{"lr_router": 0.000892, "norm_eps": 1e-06, "beta1": 0.95, "lr_head": 0.00613, "doc_mask": true, "train_tokens": 636700000}
Below are experts of layer 9 (counted from 0) of a mixture-of-experts language model. Rows are named router (the router's row for the expert), down (a neuron's output weights, with its number) and show model dimensions 64-127. Each number is 200 + 30 x the weight over its row's rms, rounded and kept within 0 to 999.
Before each expert's rows: "raises" lists some tokens whose logits its average output raises strongly, later layers aside. This comes from a sample of Wikipedia text that the model never trained on.

# expert 247
raises: "isc", "ign", "ess", "eg", "1"
router,230,159,205,149,242,225,186,235,171,178,226,184,206,158,195,262,168,165,220,208,187,201,178,178,156,187,203,207,239,214,167,172,222,239,205,280,240,165,231,145,217,221,231,203,230,166,255,164,213,184,165,225,144,195,239,215,210,207,190,175,242,170,179,190
down0,218,172,194,243,219,182,217,201,172,229,234,169,172,209,198,227,172,183,237,242,206,183,203,224,210,228,206,161,190,200,194,197,212,219,208,175,204,153,182,205,196,161,227,161,161,189,197,210,245,165,159,240,218,247,229,246,190,158,218,189,178,199,175,228

# expert 62
raises: "P", "A", "S", "E", "T", "Ch"
router,195,197,166,187,213,185,185,250,199,170,235,169,224,186,170,195,152,189,187,258,162,197,203,243,148,125,234,153,231,269,186,219,180,205,220,264,200,200,219,169,199,186,223,183,237,230,206,175,199,190,215,173,146,147,248,238,193,209,200,189,164,215,196,187
down0,169,211,117,221,154,195,204,230,213,201,178,205,226,208,209,173,184,171,240,241,231,181,207,232,216,207,197,218,219,216,181,231,182,184,178,228,232,133,186,254,222,246,249,235,194,225,247,187,203,226,168,250,231,251,241,192,111,235,189,245,198,258,200,176

# expert 12
raises: "25", "30", "33", "27", "35", "20"
router,186,211,170,233,227,168,262,215,150,201,158,186,222,213,152,257,203,165,217,205,174,196,153,186,164,204,209,189,263,262,204,180,226,186,191,224,234,174,232,166,229,215,232,217,250,221,225,186,219,207,189,198,235,197,223,243,236,198,184,211,203,182,152,226
down0,223,186,209,184,210,204,178,206,246,166,156,261,238,220,215,187,238,192,171,212,201,189,212,218,226,225,177,211,183,204,189,232,176,180,222,181,206,173,147,194,238,213,202,163,206,222,196,247,181,184,191,228,193,220,189,184,202,243,191,185,213,194,221,202

# expert 32
raises: ",", ".", ";", "-", "–", "s"
router,211,226,153,220,224,200,195,189,143,190,213,205,184,181,87,211,206,183,211,199,157,190,181,201,161,158,230,203,233,249,182,163,212,183,247,243,267,246,245,166,249,173,191,198,233,189,282,214,182,157,177,141,207,139,234,192,181,196,181,162,189,201,172,144
down0,146,171,139,180,158,176,192,232,158,195,191,182,196,212,246,210,142,138,207,169,175,239,204,204,203,234,208,186,137,238,193,231,219,174,162,184,249,181,211,159,191,177,199,213,154,200,189,206,198,186,188,211,281,243,180,167,184,231,186,235,201,161,169,237

# expert 120
raises: ",", " and", "ial", "/", " K", "."
router,206,245,167,190,260,144,183,158,174,174,189,175,209,164,172,270,202,233,173,239,183,197,143,176,179,189,238,202,226,250,239,165,236,192,203,207,236,254,199,139,219,157,203,213,227,208,222,233,181,207,195,153,180,152,233,190,201,215,162,151,256,230,178,180
down0,233,192,234,183,172,210,239,182,216,214,205,177,198,221,191,197,181,191,251,258,204,152,210,201,160,208,257,222,215,218,206,193,206,208,163,249,193,245,227,175,206,246,168,210,210,200,210,240,162,163,190,171,243,253,189,220,216,229,221,204,231,136,143,177

# expert 162
raises: " and", ",", ", ", " of the", " to", " in"
router,218,231,200,188,256,157,147,198,173,184,220,155,204,178,123,271,213,195,182,229,180,198,179,219,189,194,249,168,243,239,245,152,244,204,226,197,286,215,222,145,256,164,198,160,236,194,217,184,207,221,193,207,213,181,238,186,215,227,210,142,206,233,172,177
down0,187,214,191,235,170,193,183,235,255,200,191,171,211,175,188,247,180,204,180,211,194,197,180,139,202,179,127,173,184,197,231,136,206,212,188,224,153,178,240,179,190,195,205,210,211,128,219,201,163,217,205,214,219,155,229,229,200,182,215,91,162,195,162,188

# expert 181
raises: " and", " of", ",", " in", " of the", " and "
router,188,202,168,127,226,205,200,202,157,211,202,190,152,214,142,265,236,221,207,190,194,201,194,220,218,212,227,194,228,281,203,190,234,244,235,236,243,181,263,149,227,193,217,224,163,218,236,180,220,201,207,145,183,192,220,204,215,217,174,209,222,222,200,193
down0,200,197,196,210,198,174,234,181,260,268,176,156,175,211,216,178,181,130,150,193,216,209,239,279,181,140,213,208,209,165,199,195,163,230,251,237,214,193,242,167,219,184,218,190,233,220,248,153,198,217,149,191,183,214,213,198,217,238,182,158,245,249,246,203

# expert 90
raises: " for", " of", " in", " the", " in the", " from"
router,196,205,189,136,186,147,157,194,241,216,200,199,200,193,170,252,201,217,204,219,156,201,175,234,181,206,224,228,224,247,235,185,221,176,255,226,294,207,243,147,204,176,207,208,216,209,220,165,214,210,191,160,214,235,223,182,203,220,216,226,189,228,154,188
down0,196,239,182,215,208,156,210,236,197,190,177,202,173,232,164,186,187,233,208,218,206,238,172,193,198,162,144,167,191,194,266,203,247,231,171,162,200,234,176,193,183,189,153,197,212,151,196,200,178,162,188,218,242,147,205,200,235,194,273,166,198,189,122,238

# expert 52
raises: ".", " (", ",", " | ", "(", " |"
router,220,227,202,205,239,207,181,206,200,221,148,177,184,231,154,211,238,185,192,233,235,203,174,186,153,190,197,197,236,244,224,168,213,175,205,198,278,177,250,172,233,192,236,215,225,184,245,193,223,187,160,167,206,170,237,257,229,222,186,133,188,234,189,166
down0,210,173,223,210,154,181,194,147,176,258,225,218,220,178,162,195,160,236,173,216,221,295,128,237,155,203,240,171,189,184,231,193,237,189,230,197,211,214,175,217,192,219,186,208,172,146,206,202,175,229,190,225,212,231,141,157,186,236,182,208,234,183,191,194

# expert 196
raises: ".", "all", "ul", "re", "oot", "le"
router,220,192,174,131,221,187,230,212,204,226,166,217,218,175,125,250,185,188,168,251,230,195,173,240,197,178,209,205,203,269,208,182,224,173,239,200,205,206,228,167,205,131,224,208,195,188,229,175,213,161,180,186,178,167,192,217,170,183,200,168,258,206,188,181
down0,265,214,201,168,237,207,244,129,190,163,233,222,190,189,196,195,176,167,234,216,201,177,192,136,148,171,198,220,223,218,203,190,203,212,210,228,241,207,196,169,152,163,173,241,181,208,208,214,168,209,171,198,223,191,153,191,181,203,185,194,182,150,200,186

# expert 84
raises: "il", "is", "im", "iz", "ig", "it"
router,231,189,202,181,228,185,203,184,169,211,167,212,194,170,142,220,173,203,193,234,171,194,203,189,202,175,208,180,208,226,187,182,229,209,245,227,216,234,213,193,261,156,232,180,170,199,208,217,222,167,176,214,190,156,190,247,221,227,183,162,198,234,203,181
down0,170,169,170,208,240,196,202,225,206,190,229,176,206,215,176,193,201,210,210,218,189,193,241,204,168,213,211,207,172,206,246,205,194,197,233,208,234,192,223,165,191,194,204,213,192,197,156,212,199,228,217,194,238,222,158,145,183,205,174,210,155,232,207,152

# expert 41
raises: "ier", "et", "er", "ist", "ine", "e"
router,241,172,123,196,228,191,176,158,180,194,186,188,190,183,193,230,211,144,236,210,190,200,191,162,201,202,208,184,257,232,223,209,170,223,228,259,235,185,210,170,232,189,193,217,181,190,275,234,223,184,208,188,185,126,183,255,258,194,175,155,207,229,205,172
down0,206,255,195,178,160,231,180,183,195,231,229,211,230,215,256,198,212,191,247,195,226,150,198,178,245,182,239,197,235,247,238,210,154,221,186,218,211,190,212,211,176,157,187,188,200,111,199,200,218,199,201,174,197,195,235,234,211,207,174,233,210,211,201,209

# expert 194
raises: "10", "2", "12", "16", "3", "15"
router,182,181,169,189,231,184,231,181,186,170,216,178,175,193,143,256,256,191,271,186,212,191,167,206,163,190,212,179,257,259,189,191,215,199,203,280,208,187,233,155,249,197,224,218,205,243,240,187,211,186,224,231,213,190,231,187,258,185,149,164,230,186,169,202
down0,164,166,211,166,216,192,226,288,195,233,199,215,205,158,199,207,160,205,264,198,226,340,225,194,227,228,208,180,202,215,214,237,178,228,229,182,204,223,202,182,215,198,211,148,206,244,200,213,201,160,223,229,161,202,235,233,267,189,210,261,205,186,200,215

# expert 37
raises: "Play", " played", "6", "5", "i |", "0"
router,205,167,173,167,230,189,217,196,167,212,204,170,240,148,173,275,228,164,235,228,158,192,178,241,233,164,220,211,258,266,230,227,223,219,219,236,203,231,237,191,216,188,246,214,204,225,248,170,190,191,238,201,235,198,232,222,230,188,201,188,218,211,138,206
down0,198,240,88,163,209,169,170,212,206,212,200,188,232,211,216,226,135,249,176,226,194,210,206,225,176,161,201,202,191,177,204,158,183,239,147,221,171,242,242,194,237,189,228,217,178,219,216,158,216,105,172,146,204,212,173,178,206,205,217,194,248,228,228,186

# expert 204
raises: " for the", " in", " for"
router,217,191,201,183,239,223,180,205,217,185,202,176,163,186,170,289,223,222,194,192,140,199,166,156,195,208,161,231,217,246,192,165,195,184,263,215,213,204,223,135,191,178,248,209,227,208,270,206,207,200,214,152,229,150,246,207,245,180,195,128,214,270,241,207
down0,191,221,153,204,169,174,179,203,158,230,231,176,179,177,195,223,218,176,215,208,232,209,219,237,187,175,196,167,188,178,212,205,154,222,138,188,181,165,192,230,190,190,227,214,187,225,222,226,168,225,234,150,202,175,234,207,145,197,219,202,180,180,243,249

# expert 175
raises: ".", ",", " and", ";", ", and", " ("
router,234,228,155,180,256,183,207,192,159,176,198,211,160,168,166,222,200,201,215,171,209,200,169,222,187,193,237,196,231,250,204,156,223,162,223,231,228,209,266,138,242,204,241,210,194,181,252,200,206,191,172,158,243,111,224,167,219,237,177,154,218,198,167,153
down0,243,224,214,236,211,191,163,170,196,208,215,185,261,207,189,236,173,214,208,162,256,169,206,197,230,203,206,231,151,182,238,171,140,247,183,224,191,173,236,228,207,186,204,214,182,191,261,250,188,210,201,199,215,210,149,206,174,278,200,145,144,196,172,205

# expert 0
raises: "own", "ead", "een", "owers", "urn", "odd"
router,223,174,156,178,272,185,199,235,160,191,161,213,198,207,153,268,160,188,182,237,219,196,193,248,202,169,197,201,219,244,193,193,230,196,242,211,210,232,229,185,194,198,234,188,179,211,229,173,208,188,200,161,221,163,203,213,187,187,230,177,261,235,157,207
down0,214,210,203,167,230,180,205,219,208,196,221,258,142,225,215,184,248,186,208,143,226,202,230,200,165,230,243,225,154,205,175,215,183,192,235,200,191,200,230,149,212,206,203,262,202,174,183,200,185,188,229,148,171,219,158,229,255,188,234,178,175,179,242,181

# expert 192
raises: "\n", "\n\n", " are", " by the", "\".", " have"
router,249,202,186,230,215,168,235,174,205,229,196,174,215,174,115,230,237,156,249,265,159,201,135,168,140,187,204,217,247,237,219,155,236,185,207,209,216,220,246,205,180,191,188,207,226,166,194,155,214,186,136,218,194,199,238,207,188,183,220,183,204,235,184,181
down0,180,211,214,201,223,207,161,190,199,178,229,206,208,175,220,259,227,160,187,154,218,229,226,197,158,175,244,210,196,144,218,196,235,189,202,209,219,242,134,202,157,210,189,175,207,144,268,162,143,197,199,221,198,232,197,158,165,178,208,239,173,206,246,208

# expert 103
raises: ".", ",", "-", " times", "–", "th"
router,232,187,185,143,249,211,193,237,148,172,161,139,218,209,145,225,218,156,211,222,171,190,145,208,223,197,223,186,255,261,194,187,185,216,230,230,241,183,239,165,191,178,221,207,216,215,218,184,205,195,176,149,183,221,199,246,205,227,182,171,193,236,194,194
down0,186,255,182,205,265,158,230,174,180,233,193,203,211,183,132,227,160,166,201,228,201,170,208,204,188,162,215,256,144,156,257,191,204,179,192,223,189,191,178,182,210,242,201,168,190,142,166,248,186,249,237,240,130,155,177,215,166,191,221,187,181,213,220,244

# expert 153
raises: "\n", "\n\n", "| ", " Left", "- Phylum: Arthropoda"
router,207,203,155,184,281,173,221,219,165,215,232,140,193,172,186,227,228,201,197,232,166,183,195,159,200,238,199,226,249,232,212,169,153,190,216,183,215,216,247,102,257,210,215,237,205,179,204,160,220,170,187,197,165,145,255,185,223,168,212,192,185,207,172,221
down0,232,181,147,268,184,262,162,213,142,190,189,231,225,254,184,189,211,206,240,242,237,273,225,130,211,305,247,231,154,214,261,239,195,220,234,237,216,186,165,204,179,196,202,169,244,207,223,218,164,159,205,189,157,197,219,240,203,174,216,226,195,217,203,208

# expert 64
raises: ",", " by", " –", " and", " By"
router,198,218,178,178,249,145,215,210,174,210,225,200,199,178,183,222,210,164,229,233,153,199,153,210,203,170,168,191,233,206,162,175,194,210,202,192,244,219,236,143,203,215,167,188,234,247,243,210,204,178,138,203,194,184,189,199,267,192,164,181,192,216,169,195
down0,179,236,219,141,195,251,174,197,148,237,181,206,164,184,216,213,218,147,216,161,186,226,229,203,177,183,219,203,160,179,272,248,158,193,176,193,220,298,264,245,253,177,245,193,221,175,252,244,250,215,145,186,178,244,200,241,237,194,212,194,183,202,159,193

# expert 230
raises: "ah", "is", "ur", "arn", "ar", "ay"
router,228,170,171,178,269,165,234,225,146,226,187,213,175,191,123,197,186,182,212,197,238,194,207,250,167,206,216,171,197,214,199,168,246,196,245,176,207,257,239,214,214,135,213,201,195,176,213,153,193,166,170,187,211,142,225,212,203,226,215,173,244,202,212,164
down0,209,237,198,146,258,188,164,329,183,162,167,170,218,219,201,207,221,205,234,190,189,211,215,177,199,194,224,233,186,165,196,215,204,178,205,138,182,242,216,149,137,222,151,183,186,186,185,244,187,254,182,164,178,137,240,138,260,178,204,207,221,214,170,205